Weights of a small mixture-of-experts language model, trained from scratch on English Wikipedia: vocabulary 8192.
Below are experts of layer 8 (counted from 0) of a mixture-of-experts language model. Rows are named router (the router's row for the expert), up (a neuron's input weights, with its number) and show model dimensions 0-111. Each number is 500 + 50 x the weight over its row's rms, rounded and kept within 0 to 999. Numbers have three digits each.
After each expert's rows: "gets" lists some tokens that make up at least twice as much of what it gets as of all text. This comes from a sample of Wikipedia text that the model never trained on. Tokens count by the router's weight.

# expert 18
router:444538594612424528443523525501502427450440526520514459481549480543463379568457436448531506547486477517462440542432491506481527463397576455474570400477554487411523505495471524550547451556583442506587468570488516485452569483516461492476546459421458526364597520486449471570578514503522554445482490448583478434546503420556552588474514405407
up19:508480447517495518444549550502508499433504476536420443398470490478528461508527501572565468552496508590468438609515676525505353604533478497527527578466488458548522513465530483542532485380553505514517479526501449537446535473396514641508444535473554530451491470467505526466542513542459417398525501495463503524508493421518510470389458494521
up20:533489562563508568459544560429456468454525457401554487474489500600617537541564583431557442473460533407462458513497474562496468458571503489436508432503409481520542617551483542432537494626472509588434443521441553595518509493538530454307564524567436536472538485552433521522475471501580576427542503492634518462498453508559594499476484488526
up21:474530574520553461445357484507460482471511564501426516419451610582517536523500524502475527437426501498570540509451440563520495440400470485544515445488420575490408479509545511418477503537540507479593444569384476565523456504536518518477504540461533504474595492477559511547561498560533574479462488535559493491593603417534550511550509491461
up22:474565467609527571472462453548518588459508436581457522492514479461452552503574541477481460502533513629468438477472554472473386494534506487534532520424459452518541444452423480570503436506519490437598536588571441487449513540456536530479540599597474593493509489533448439569505436425676468466532483528577475576584548658434505546463470491565
up23:528465472484441540546514484502440456398537505517412512539497485502484476486482547526500498515456607568424529615543475557499570498304429523451484566488491464459488481489544482436625541523484397420497368626540558464507486415521476577479531508518536469535476484462442490529487543553443472483530488492459503453530506479570553530509430554496
up24:528541525594577532493547549508534446518436454542567501490535557553502364561534526502502519457506446490496488574516676516535521439519537585556575452489484488554519544475518553586633483492492458489519634458553548474480539500505491521499492520524442480459551479439447466435591527596474578549466465489532500474531505538554471455527481492435
up25:449477477537554447458607470438466544415508479484558522587497407646477478395505496499557520527439479570443448455509434480502529558538623577594537439469385515412471440467468546542598458577628551488556479565524530477497468495533496403431441517524470489453508523552637525460475493442501642471506542591429529502541493491416672557444528476457
up26:499403589534497519467453658596476445521483516481459528471484574472459486384395526418554453495515520449428592522460451475446505521469427537509532482455594408433536472539458536528476507527611494524484449454471506421592589474551494523442474496500461505519443331594472497523533507496488516513458481536498496523467538478489502452547425419538
up27:470508447557517481493510474420516497527585519467556503503459491530498475425504426433485515412408599550499522515425503486522542544480499540452468495477528479544446558511490529550411520526557547496500501610547671605494504448482372548448426484558442456416525432483535560553577566605442506552465566443487500400495456507522573533591567518458
up28:462504473458588564519447545480538472490479444588488485507498481506478504442509441473478526577428534490489566573432537545452452531481441492537553462512519477481502420512567453526469494498516601454497445532401536570526403504459541633500471570457492517515588467520420480494563555515506539538483508461434446412506529510413519532448543479425
up29:422536485550533475455495438598451454517470526498448516561486540496528416465514531387534516488448562479464465449510516534489612470525501472415512521490481462474439497470488521464568507444503497473563452554553390511544507464518467488494577511523521479528519416529495418444445446611466431443425436576527493419562551486499498482486501495441
up30:473440505489574534501558441505569450499510499467547498513533407477473490522511506438557347489494479502513423528516475562498414474443455525571461564426508478595554489462589500648541520497559447520526421609489567556450540469444490478481462647515456491488614512364558528424483445528485469496455444490412473535501433494464586547494428482547
up31:457512529603404541535473432471492509513551529526512526550503502516420521598470543563461519476443482437496553530546465523528535547470425477477525442456407417457456510488438442523510522599514515536466514625473530505413539473555460437488551367469525321457663459510568480514565490544487496498499622499526532459483400468457542463530415488577
up32:514445507543420449534488490524479557505509487477513537481455441577532550492525414536492537524502537455434466501498468472536581394507527504504555489529438521482493549487537506537409519400470494471544500470542383560441500532518501463408446429551601435525536467450451503561404460484579435451463506521506435414545500424543437550408557465536
gets: "2", "1", " ", " \"", " —;", " end"

# expert 4
router:541557433544485454426457444556574500446579482481414555468548534516543501550488468524484481534551521563583491541460498565465432468492538499541473605567539463531595504479559583563467543452479519547482508462574503470506520505508478450456512405540462529464460535438537534464551593599431462486487487475458488572569463483528471512529535510478
up0:491429524506448521535502535530513499535538454542514442519529543536487554458518529464467489533510512486437494563497545627487482418535570456582513477537584502507576611491529469554469501571445449526472452494533508575544501513507563515442392405465503492567520477626524532500593544482534471488519494524474536591613384488504459569505488601475
up1:468509510504432566487448528483509438511543461466482493516509485536488437536499382529430550516475447544529480515540538536499457474505578562424477446572543563507545451483539519523563552507500471515485460454510494413459530515456536527510537506570499493411553407471396564460479438583487492522475548461504613556509435529567527544518393388503
up2:390511547569569499455520501473581449429556440492490576507559549516616456523553535485492460506487455378538527580499503575541421464486591492493454501445481416493570491544428489583442605458635541496514526574484504426546454476509430542449517561552434493486505464429531510521465529475442443448518520498386525535548390416491460464557463435554
up3:432488500567572544483415474532547438494529504383534523537603487535519486451519506509490563476545585525450505466544500526495407465498502455579503463478501551371524564458524554598583475466637545488519519448576551512514521467537540439416547523515468500539619551463608448567552521501518482448576466500486382415555573522497556544553506452636
up4:577492599509470495519463538490479479463603550466468501472509550491495504512470579468416484510503496533475390567355456489526463471534534507583588618506477399437609409441464405493504554511536473568518400469456525510407400476533535514533525535501528414467528523471491516488500464469546538474579505468466558667472497558505493504486562514434
up5:433547568491492419531500502591548457553507475440433487445516486500576550517485454551473422467555588461536458515439571443452549500597486508462483520452433414454518602526425473472521447608434385524563477512522432549453530477581573515429492533515546483584492522558467618438472465413484541481469543470483534510487495481553537639609518551499
up6:514527469522412533519479546541523493588523460489447496547502527487471489456510518547407453463476426453506488493505380487456604525560534453555557578470480342520615549529470534526497424515541331399539501426494544454404437477434440601475561440604546490520484557441399421531511478571482444493391550453516483507470466498422464447481456450485
up7:422515554461560553423487505500575473523554530549513482516580534627453455562525489424532483559453517483541493428472490526543570437506485414577460529518560400475519545465539456544563447434465449475475548546462480489394448575554386494425482397534471532541523480487532394458467527490526475508476537491455433475450521517465468600449477477512
up8:446482496468555504501476476473519390491567458552492526516482449499524457528505489525475477476532541514472407530472481492460445515434515481545494496457454455492468511521552511451497490504542367502590543561557568529565363415485461489425449509567596584573517481410412519486474462554622494610486493594468549481454506475450462519523515502628
up9:494532485521540517561603488533532443410527474459505451492476485491476522375497402511478520557440508517422582559397520428466560511595465550468488521453411501437469392524398538579526600488532512560484421539485479475545536531532483445432418613453548564475483453534484547473602548501534491501479524488492430504584462471522575520602511479432
up10:547501531539506540447435622551460586507510490434490539486465532572500499527472449445551546468470540600484606544530538539525561530556484592474435498497490531421446410435505526478499470458515616531515474460536448529537458465492457492492511466494523518435532518497441574477484552507459499544465478558516441471535468453542514572512413474546
up11:487502457539460543429437573586456545539521473579480512548534534556537500583553586501474511444502597508401414485457482557559436537460535518540460469543465509505463573564489477508495453537460428484423483501633493530484535524494583529609440444557568547549516537495444480491461378593548476543572564585472496467491491555453495449437472555542
up12:470521520477528563477495485522515474448517517471493498526525548544487504574387518552508523447468491467454421540565473533482476486425445433543478549422558479520471487530513493571479463503549538438525516572447426472443500498515540509501493537555551558440571434536401491480465608516480507456476501497503584399481531659531543505554431515457
up13:401502412494522426546450539457506468504533549532457538559539555582577488522542419482500497547514583540413483502475513500459508503453522557500460466463471540479516465419460511473534485501557518474512435440469470502476467529482489496527587454428547555544536509529483439546572492517512375517471569443512506510571508516397506503523448451444
gets: " and", " |", ",", ".", " or", " g"

# expert 1
router:435574550554467416514551555391507526557517517557535516489503547507426547476434467546531476452571464521410404460559535491409462394512494556453474518425472433656624492471519510462525452512472497570554550527483544445517595539557532541506504500530659462511465402570475574493422502409505450417523464441426541650480574537536611468491528549442
up0:466481508522526487492446522469510557559529521477562501572488457437448592450582535482468485487504450528544486415523453579516472478604446472589424476438507455467521454495549485519453608530527488541438500519506592491607487532511472608518558529401515417505556494620393426521408539415565485554431440471518521558491526443537596561564503512406
up1:416535555421489593466461475527523514424571508497542508605544464609486417517485367469487551515557463571481437434505598509445517501424520526479524506448494509452559469442530469425481529538526399563470575462394486522470551545500496511515496534504430464505528427426528606485509503486544506547458503444551519497451464441613503491475535402462
up2:519541531564554506536613507457544611506456505502556545500463448538496523618451559486479418407512539625492437550529517588489573503486518406558562464446543504501500553518529477528539456475549498488492540451457452610523444585553523478466535520557637479505401520485499518489497509481497625593481355541397520524526527430599440496536458496517
up3:495502499357495498547524534484486546448486493587566527486430438527495403493598442463490511522335566481539440568427559467594582553505501508510593501488585457425417575543512373505524574539575468503554475482469493512438569485450549520544478453507513472451523565454465520522595465506613512503454509403396488531476429507476526563467489519513
up4:441442483559474495443524565490482326494529504522524479466549528536403479594415478523487552457501424450450485410433520421506599486330570472526517504498539504594447576469602580590540421504557547432533487523433496470391503428511512460531492543526463453480524438389411517519425460538493520518469449515472451505585494484478418488528490421485
up5:460521439525546536455501451528438588648674507545504492508539522586501454466570481459416499527444474474473451493496588465443464507431540536457542439552403492537563481490592474579506514546505500470485503643513506490498565484530626539489505522519508527442469456490508471481515551451515501487518484396520463548580474436464553559460356368482
up6:546501601540429455537520573544491508415557514477503530481482484524510482616469546514517526425464503465504538563455508494562473481391537426483518531370529497468574585491501500495521421554540488534547412487532595490471417441433575455493462495428461499456484563561400511493494479511562543433459489491489503542547501578479478397529520435484
up7:483447595543428438531462594525504480582425498494575470572506425515508476441492459590474512527558503543490485503443531519434560471564443501450490523412490495490568467476468538451520439534554482558481528503463556536513514447500517501470504460473564469473436584452469518472560506569470463585551498491442513492496500493462510439562492507463
up8:586487477525564564486515526512481450472434587540524536484541441468367599433411477578540502489563486534454508518427530574493553481477467457505547468413454475425441494512480527449519433474490484519497431496556454404439535436479475543416464454481411586370523443501487608487500453476423464569464532431440399523482508450512476430527502457580
up9:442538528549525509602518519484501403465509524528500499508551478572608565452626479452506517502503530559553491486560587506469566405492471459452489478545549408447471497517489411497464428547470487530502424442400537645548487552513466567545541577549496455510536399545502518573487506452494604475538504504475409456520566520448545516464488516496
up10:512513592480497486438441453510445467518498432531369514535556416535504569498464511517515591443542464470446538502471485620501452460513525513510487455451510467511562459539519475581459531545502540485573503485424512470594469554609500454584490504470534487502517424417504471490447428546502592495391409464572502496471526530454492535631518581528
up11:432472532544570538530413515538437509539500483505416521487513466569505520441459531471548567453497442508502510470556461390462531455461410520436477599444420468608578444435488498443484407478480523471535533484442549525555487526516550531454526522462535479496526447527336529531571488508484505527545532513498525474564563439508487514443481466532
up12:594566525510407492513481616421557558486499506519561502450537501512501560425539493542576572565455483497485536451468479416540496414432448539482500523505522479534436478505479470525642518618616566514457475497480624564510480485524535460537609469507476408512552505552471519508549669529497453611464518572595445516531521484476510502538471489519
up13:470546509593552496492478510457567511466486512462468577576467551506492527578467506439513598421437483497433544530516544530520529447560437505534548490414528458577444441485459476543459479526486584516495518574519477463606584532593461435492463548519513523501475362529456514576478543565514484531452474499492508502466573457560646440462533575467
gets: "0", " ", "-", "b", "5", "m"

# expert 12
router:493446460531551481452584604464534593412496507535482488520445546467423413457414469500531509497478567442449492494517555495478469591516438575498455500599567472466482490494464513499589518472404559516494569484618434444587474518537493509473597531516494443612459462520513465355551471535473444507518466454497425472548489538472462523547506464587
up0:486441504559590444529484457444528518562474502519535554487567495482557510526341544386385445516474498551530473495429464480393481466492498596452515544447483507505531481438486439491572507452542431523478479518492501539528557508565539595444493568460509534518535541463533591475466489417434501420556475476454508514432442502536513465549556418495
up1:567465498532444490498425517561586438504498483513472486512443511415485411440553574491512467499506530516435483488457537522450585533476417492496503540504428514414558490438449478497382561479461479473481429546542541415461404546494530491529598496521515486503445484564503495483499511451460464417519547490459411463391546498497442540567580549497
up2:479473502467457573492541505468512465460594412555457560574439574489545456507439539515473590492486522487475535519515444497420461487523421548504484447448525468472413520502590581523622516365495579491426367479465420548430552478464530361532495529483561534467467519521566507536508519526550511545509497549514504513514515525511317397500495462487
up3:539572565558421608481490472516583470527564427471489473487503531504511298478546518548485493477482504495527509454491467423467559411496439511591531497525602486531452469495543480456499511478511521487530493563429516482532389494517487485507496485520624411503556564508548528386484537453505522445512538471538432504591497440464547432569370605472
up4:482499474577416537503465502371520543507566496474518468506432595454398588433515542537501595509461521494451549492520550508527489502466443401512550598461527532456602471555514541584529493521528645439503535557506539443449444551454482475518595545532515440523543537474480574515450555540428575569430506495500386397544597486550513389547501510511
up5:425494455543406505505432409497525493480500474462511519507492604518523387495489512354537570572476545500497427550418473439482379445428480588500517482521512487507514529504509461560550482585388562572466568517504514462508432557589512425459501483525538444427442431509586506446470511524503363449567507511417510551583497502494508481479499417583
up6:429493535499542400493570557606477556560555538582487535467546482511466494400492640486587526457427571524482404519502476510539516489487422511495530395499494532454588509486422529533536521483498531476513558479525460499590451441495517545519488515503506510474477414497468510410498502533520542523521479527471445455512474494510436505569475552471
up7:513441549497478529491492507516502445473478543596539403576528518557523404427506604539518534409427408573443552529549511539399653452501434430483536495481536492503482451496440395525502527561448461513522559457467462565495482516484494575474431477453399436573485627518442572474543620426474476522465557585607444480533511549533435502437531502534
up8:514489534533440469515471566484450514493385507535534574453553572593573493518456461520584570432448453522507508516479566495518556478420407432475642495478521509514589498592513564533468497512540489619521483512515326489531492546508577501540347475544517466535488584520505522587488586440430548518563495624496427385559599532458504474524577564487
up9:537482522458508506550607460528439399406524411523555481518483445464531481488477490491463564516479482592529362543520523483449514564533437602403545482510521457488466542486507467498542510519492552570451493498553371614514544484546516553532383480412539394443546533589366534462510511551552553523540532420440542501536460523540406510587537531376
up10:550516556531537508459475416531512598544468452471517563480528562429454472514523497471430447467500533494451463610561532540512515601439545446476577424462468458503592489523590500432578477445499423446491488495538487472435484534468472482488535474504492490463470463494536548550497488494465460497594500499468423488546508444562478453501424514496
up11:543527474442508526461542543494551515515401513479434576459560471544360521509524485498483461590567518609431459590492578580481521519444452453546526504467452518541522502494451468505610506513462518478527407436559609476578476526545552501484460521447569457483535543521536563491480462519470519484462498443537440550546453510489553606553537435496
up12:487380540509543441489510579565550581468438456532472567552526611531493524445460509557488531480471523444442489528459511435510479532516442573564639516504494507438474522481486542452517550465489391543505480488532530508621559461495529577486526510515513590551435469575409561526544500619470502486482471463497453499456479556532422481563407435525
up13:398507471497482496576471523532435560487537453495468516423495433614575369444544480423510553583435463528504445514581565532585521517577588533547536385568464460570529384443670592545385515593599561418567509469522545557515474549495497379464467571475456487458504554522635487471533592478540497493468500496522493422523511536475459460479529475496
gets: " |", ".", ":", " (", " had", "%"

# expert 27
router:545413524410518604541475560499465472475415387467435441476514571466538472410487402526482518578466421588446518628477474478574467528388549567465553452419519469515423517478443420477557443508516502451483467427526502500478491557484579550531523481555520496478455574453534537492459507427507532543470471527447496544522545452581418479420496441442
up0:631481553543401554495469551507470559495485489366494423475576518459540424483508536518585492419547523579548453518623507440500478522477497554590578462579442506530483412507413563549391422498478493551413586479515521502511427434479500486396400556555486441539432501506551527429527550526506522526483590523527497446445533573522524533452458451498
up1:634529547417428542525557571516571538595451496449448551591525587494515494496568459551433404546505544455482522526494462536546572482456539549492517537524496450522549570493491464529519447463534408427547416554504444493431517430449523537521443510559613423541441517416486543449575510511526498547478454567524507505539494596588554402508414516409
up2:367590481483547444478528635612525435475427431497461538542551540552445521487407527547615541526520574533428479472460582521483495544418466452455488456498409544400450477598486508543508499537466468546477529476512452431548434510537529481513453474437451413473495423474506532469493446470508480458501552534536356410526471571523424528474448473542
up3:443470436472520559428559516540503439459511485512474576500503542480475532461493513532467504519547517473531546507520509452471555474548473563432448529514553490494459585457545545453576487461568562503516484507521472546584411518440526463422538474495507445603492499549516524506486550474478468387495336565394416559497490451492432477553474577557
up4:506502490443498459455502540546414512509492467563572490449448540551521474642584509440511457576449491367502569514505483459572452467418517529523537455490410380447553520512507489585517505604512565481549490424524442416540464589524518489465584523519523552528615508443542437423411525411525504540554450583490428396582512466443500585515590414521
up5:544400577499455484549409569534509455460443508537430543488536521602440448558550466565521584541477490486430501590488530556514549483554416512476491525465471487432536504552472525481493439539440536491501510517526524486487503464516554487479551552622482531492446422496498510520483537438442617540494581497476384568483477457513524506567524545464
up6:465490474536475562442538510475516480492495457560504517548461588557538508522456593476474523508504492621562496609473524572531396514374547490543521440447507523510528594537387476461550451483437541524463473502456539522474474489545522471422521458489430527506515456613494476461544517512519502482461444509551421486496497568519568581558515432476
up7:525521558493556531559471552437555513429521456455524469514479498545588474542489395559484515499458567551636493568386496434500465605500468513503465388441514510505482497509357504687521507551572502525516536463490532588482517554461547548424454499470535479529494504521542520463440605457491438453543456562463427494520494400450437597505477492449
up8:514410463530519623450517539453554514547482518484456492510469505577525542543479485537577486536576549565514512518462450530500599526509538470532502485449495471461550598441442548504504542553523500495470449516560464487573503416460473575383506521475461489507533507529386467554617541598438493453457406519567472493506550412512480520506428450520
up9:555480550476546505457528462466433568425464481447521499413485572485570477484510509511476553510512503493497522579450486424415484494531486457514520503447563462444437514493544481482409553366421433513443499489472525544397497497478491429486511541517516454588430528556506472435528485519468546462531508531466468563473521522465436492447462558582
up10:401472465523499495522420499484516376392505495507542560514549543484463501476438500513556557515452492581598438547551566432457472544495614503537521516518460514533500461448534445496646496479560505460489401538524511457450521478502509544463463462555508476470605420454630464499532547457484525486461432503477540492511513563491518521439558488492
up11:465457493478511475554452401498494474512529497482490509534535495479467445538628443516489561512427366397455563601498536477486497526345531427503483511543458449590506585489525490515542526571508472462480442534477469551526520534528461542477353504525601408535506441626533664495429540468540540477587565485487464427534497435497483423526508542503
up12:397556510466453539511538577601470503565491566493487472527514448524494432499453516420456526438477442574451515472499545484538518516501515530473476461452488508361476461495439467502598424382587512423447486528540539493513472466516483509483540521545611482475413471452602485511526513577531468477503508522469461516458555412506465484435541414483
up13:508486399430473463482443444445405427536445490424536436441482465414453556520532491517498466547522477522490550538444599512574526511543504392566564583515520463450556485440556413622560509487477486479554519539539495529499408542462433484532521439449587492477612526535440530549543608476506505460473510495415551514523476498550477454531498486499
gets: "1", " one", " University", "et", "T", "a"

# expert 15
router:445405506557475516468543557466533507526537593444507396496457438540603493489499561492529569487508504534412513524525548514547535562550533444444448502439515511604586527435589500488536481477414465482522525547543503479506482463487534546543517461502497562519505562498430514482522570535457469453524572506519540493566521441615557580456527396525
up0:529493489474518425488445494564542535550570520535579529519501504505483544527482511498517501501462497443553544516463415541426523551426434482689596532420444519520521562441510467501503450502482458495459565417510452531488529560588528509466445572454511541529465537575424503402519606462498491532425486483501443499491521514499526516417529439582
up1:487500531553626517535528507464530530514493502534554495523479495485482583540523502473548607480481533541489512484504551510541434531489511504409478531472439430532464479572492500499443541488435534406484510586461386460575477612552471539421609469551427618558538473501446446536435501549532575522554517521489512544481550476542528436519609436525
up2:501449519494476583430513472338535462483538527471523418399526492501553499418543475543490484433515545452459487485494481472481541492476555444492537491517424532493517589582495413481438600518440359494555527437486478563458496436505489515472360446556538472474639558565527483519527524633512471507539537533573569499539440537508458558495500473483
up3:553520451518513453487454558499577500487491519451435500555511411490417502524532514508479502446532437456494462540502457451457469472491557478545491409416468472455473608550512427547525454570493620449479520559529418607487507498476545507482469497647490529479429531471488521468556545477585464414494570540449499583479521506546532571497467439580
up4:542452492425524467558469534522505543473504501369493577558441421463485522552508480541571557454505474452516462540457526542542569421549497527442465546528445442512474536505608478589495474510512552511540506574549367576474479497530498470492501579475490466430534532417493474521602576517474516532618432557493462585490588517508613432479557467497
up5:483496448499549539499577471442421478466528479369509459443493566497478516459575478473524522595449548524527471645504536506495496511469545422468523515548447493587514354433515484487464579475444502525556469516519605539511466461466458511451505513543533511492475506509500449474538671552477504460565488529476584491544434489524501552492468485463
up6:530394548558499539461496516540451378412468550494444509529466479502500487414498516441515583517495526473548429538518522551559497521472611566452493474539449490552498614536573453475540560499517493434503475510519493544472578479543506517496527514473475473611474568511506533589481469606473500428533569572523492370583428505542495531484454468521
up7:452472509501487469468382468442542439426500519525464476499476521558493575504521543506561505411625464530475522474453617491557507485451457409475447521513443380443389575469451404542548530504548464472517507515463493536514493507666599479445451521551481539519543505465375476504515508462496480528528422562539460484484522495532571502486450480602
up8:450535510500507595504434545501510494422543592484502547585468527511552581537548509501485524392517487499557493555501516509487442467517459477501514419453505496524600512515492527547456622567432468552483492542487512540509437493539429564518593528509564471536544535547582568545527549447481525480474533566466530512544408442533604536459488470381
up9:525423498448524484493476494545526506614599510420475497480534464520513497500513494438583553514486493533538477469477431443434481521528428544491481507574504478566478472622587532537533567489495495403514389626521561426521574436535499517493442514486485587495559539561472484495522511562542435504501555505479594520492527673474461506461476501516
up10:358408519499445521604612452528496513467522472472518546515458511542522598391414589487480486423554518522485483512547539459524550521528412574509487528455476486597466497587572524501488491403495537609514586534425549504510500409539456475486483523500490438495493545575429577582566577521620528483427513525477422464520464497533458554539580549390
up11:480404542420588546616507476473489523529514528484447497556521531471514587410451485546519474466604474604514409556481471397453513441493483544566485523458476462593543459445472529540511499491485417494447555542484528536544452482457603560435473653421470489491509547527475613504419545462433616470440428569507377534389588492433479416446510470559
up12:473520529499451568541512459517528422569436565445559483541519491480538437510497574477481637543594520492499595441419478488516615511531476458579556492428535511518578508524473393507456527484438430459509468488597481465507432433509497462570451484547505489505501450392460484478492619446530533516536545532580443527615441568517561460540591553513
up13:493528526458519484554491499422507508469518494490483496492512401466585447475487561530544492477487484550493548545498467547481589495492444516496504498394399513591498517506512450502493543487564473513459482481533513518479435517488567540454464496523408540516542590547454539459531530539545531454574575576521574442522535400476532462492430530446
gets: "1", "9", " his", "'s", "ist", " her"

# expert 29
router:412538463575552494535504491542491492519649518509436366538469492545534448572558490464493524581515469496561540430542482492519455543492584460582479493524513581510558451388498563544459486474553515449499493493466609451522508560532463488507496487510522438507577450472614433535464473486543461508513524504415515528498506488502500523512528517521
up0:497412571547478526603527584445535513537537542437518525564517481536526470558555497547523508590452532540534434505537450501486484439451462555532525368492450466426480528522452522546499449464580455551453490531471467542566522478521538453443482520587554530501452492595490419561507525551475501540470510512427579527494491530467454647523472525495
up1:464508466497562513456542445528450547494498442512422499503518501558478535438494606500471530555523493547545500502508440464620488538474525582563527517474476560457492567453372487504505474543478580494513476521506545388481534459449507467434416453451622423508569459594525495498430484535438487544453558507472432532489560480481508525482507501504
up2:490440564533504639541517507511563478486577542526569482441501526599529515483443473420507531491369492529436516579529627433535548511377546368473415570479438488435470428412535511451536553470529480524496583531447502515487456508498474488444397537489497452532503541617545609527522519458402448540497454543525513569619449563582524526584506477466
up3:505533400470489533497543518477512481509518503565539517441542530579496523537504498570495540479493393520481470506459547532451572430471523435505498416608425467506597452424543504491500517584482543435503537435485404405447544555476490520465534475542585385462473496530475539555505465480512465560433546527528534570486452571513449509514481490463
up4:540544489510445601428402518566428542449612516550549458587529529548541526503453531536470617453469444461466468483454587509547519524510531577546521506531542525484558487386495494451485555482532507493525538485551520553479499427556580466529471563470512574523538429518472604408607586463437479552508511509478512416522530431562445364611503526507
up5:509518618537404471446515489528544429478567483546433466568538568607608491491450543332543521520541524586483551546510495555428473577490457414543448519470479524443564391492512551575571498503624461455516552501524538536617506463460428473502570505505479489472484512523540537474449452538578446445478465490473446534555546562464427494474541480522
up6:470405488495542401513449484415425422539517556511580511498524437571444574521468521550549580527547524471470473585540467413423526596540457502522515487435517468518508463569550476415444429468549535546512527557488483502524470566486494490462543524516379458457528345622496469534478499484596566614527500558497498399519539385526507500435545552491
up7:573484522525402493537539413534555483472571561559450472477480528376537475462453574506455505582543574556491497455519467540587488450482515493535600542407422453484455574564580504561519445445478492386455462612501422517462564407542428509515455550571510590498549450535509531506511457471542531565489539571573484429496399468570480487549476511636
up8:500488554642493451573519483541451472426498528463418449480560473541570448491557503448499480452481526579490497531504548546471516507398427465604539435439417536461439409467544516551537447546426480562524445478436499532513540523427530500463463576501505504526454420522512449516531513521483587482507517467490502564595397453494559523484538454467
up9:452507494527486480545588558402533488528499471442496464498429574519527564443552411427504502551458549543525521555554456509536487539563515564472560484495525464455516437443583543522508505486584454391565448517484618446538572487524541480391469483526543478444497519518517497538462436495552512555492515415444539431517446483438462506596451482569
up10:409514563589434489483479537512460493488519447505483502565512513559539541540542568528413459533439446508529502454495530462509494474462501554510530502573438534453589523481460503536534500462591508461550507428515603482526488433524491505468563412551443527438480426502494521532505465462503414421517485364396460615445550598432435511624559584571
up11:543574493512539586489511494515456525440507532512546514499569484513572484480480469493497557595434549577457470447648506540512495559427454424440481529503444518488439441536522490559533497469499508454493477407462427469477477508421567481467471518448619500513594499450522434486492480474445559551529434543486420452447542435510539507504525498526
up12:472580460468564456522524514480560527441564536564488433494473460520537487535567441481455530578574459559577446512459531467507443602547477513558476554563537458522530415458473436521580378482593545470517403550521535573515519559490556501512511525462589454505502492502516494440491392537463440514502507567489519554551531437547420491508505479536
up13:434525412444521497494376438492501456545500496425424460417539557553517467472598447541486504501511469523485483554369507495490477493479483488498581471474497506457552478501470532545499502453493561480536426558564528470528532584490514531526434518488446508464639541446514507474431582504477438548526480492435526561487550501434532500484502538557
gets: ".", "\"", ".\n\n", " —;", ";", " –"

# expert 11
router:594528506433560520561315401520426435532528520401490584459476565429495433524471511483470533587534538552501543470496487466516476435491432554505483474551495480446431523515511492426485507441558541491510545540493405480489421533416514533520541533515475428441523482493544477513466482493470458558434543375475460531417524385509439426573547509473
up0:473530542547459402485511567581429476508523472508425508416491482504468361498480546445519430465439478504448523460472432456507500473517548575446542572465444513488589463539540458600489468575556490551506467617428452554477492500507547461488545499521543388481483514408522527497541474512530525496523557521553411603506489502536448537509449568493
up1:606478482536653511352519560460522519542554507472573553495470467491526560586474498459447453540472537569476416522533587597536562467470442564515442430496402511457508449531535536544569512499489478586516521425475459539539490513467507530472580438480505570514493538461478500415482430539491474519575485569453527470478421466530432420581503514548
up2:451488535437479375471445449490539504473388500555502621487416561463491481427573503567503507533552467564505525498487503448498476483508499587563546524487615504453446504528501447483401458435549422438426543532573485570467431405506486504502532510545404560528518514491555592427536403421605518467513535526438420602530420558455553399536541473547
up3:528444590503547487432451513532593494519481555430521546510465530570604444526477456491464543554457562481527532545591439527526482465520565565438524470491444519523533492459595475467527472488513517474504527628474456505485461494568518475445501542558491396595544614629552518497433459502481451475528486561499520595447495489602554483537527524579
up4:570424571470456660507486459539537384554535525502537529460465580420540555488542487505600569480507428464473492503484614630389365499518508542480536370493416467457530566486563485609395554493459439494408564489478433481557523495522570547489523459465501502444525443533398469552450527441503524483524517451596431635455495522528491486504567513496
up5:525567473527490510485527477452431430523561402479498525460438519566555335507449582521414488527461549470558398540463543485585524556532529522536510464483539448501507538464599538519500548550490487472478508487492526532463436508617531584421430490510563533527514551544518460483489527501622433555465452518428554458445420510452469566559600534483
up6:477418534533525575498449479427547471532528476425408555529446522584544477482454499495483537526418523570573501556465512496531538423495487515455572596462484416496494552523477436522492471550526535415485446465507487582458507443538540556478506515558422592447507459524491558538600458526565515534529500472431492474498484458475594547562518475501
up7:577551420507553462532428479537461456482547417468554561444472521498602422482517481497533461499549552502439452650462441527513451444482479457564456417465478473449450474428511526510513526473506534400420457452501408435549528508518538526425535525475524362476559459397438488567511612564461463588576451441506558480556521402544430435605578620505
up8:485492484448520507415484511515489576416461467548481530507543527457480574518623502614515423538526467468468491503426529554505504521350473504470539477463433530453509462444517491509550471496501500491524530530484465539426505585530586368454408477454461441476536461535555509508515559567516502482500545534421479523527322464445417505509441522443
up9:547457557490593427555533476534471555388464477476489506467516587555521456430537516443552475563469498527496513520508562442492560486509638538533546505444535492498488550435520482507543518549557432451472450541480540571543448596530506432496569518537570586484466491501488588424435493503567536540507504499513504472554518524610412506410518521545
up10:539505386433487469673465432456430451503501521440566526529464522503470438485591493522469559547496559501517517552520676554440450437605480569455512505478475392405487573542442496513468557565593575588475541566482553515494443524507535501449465428525504521588533511449454550509548517579521531485488523494472476458524508466578487515549480537534
up11:456582488451501465485541470475476461503516444508549538465607416512549566532475523475508506535536543548569520427510563526396495507658493596451472470482548560396486619496550417500509510458449501521502449485503552520483428525591484538478520545432397496519483491573390576529502539538453537563566533453527452470479576479475440515475546479466
up12:439506566577545414649414435478476455583507504513461445466398493511485533464462459539460536468487442480515572451501524449605529425561484414474529498539430494504452468550397469410564517471480430439526524517411478504393428509572444494496453619451520487492556546471464463559491471508440445547493486497578470500490606452474485463530437560591
up13:515536500547516448374499423503483432447582461408507533505499467495548539396536471503448395539564482513522520548491466464527642524462584439513469502556474483491477587540607555434489627513484417477503525500445610509541465539624367484480616558549592550494549497417414485614474565533470351550482520462467446469549537408459469457466463598454
gets: "2", "3", " and", "–", "4", ";"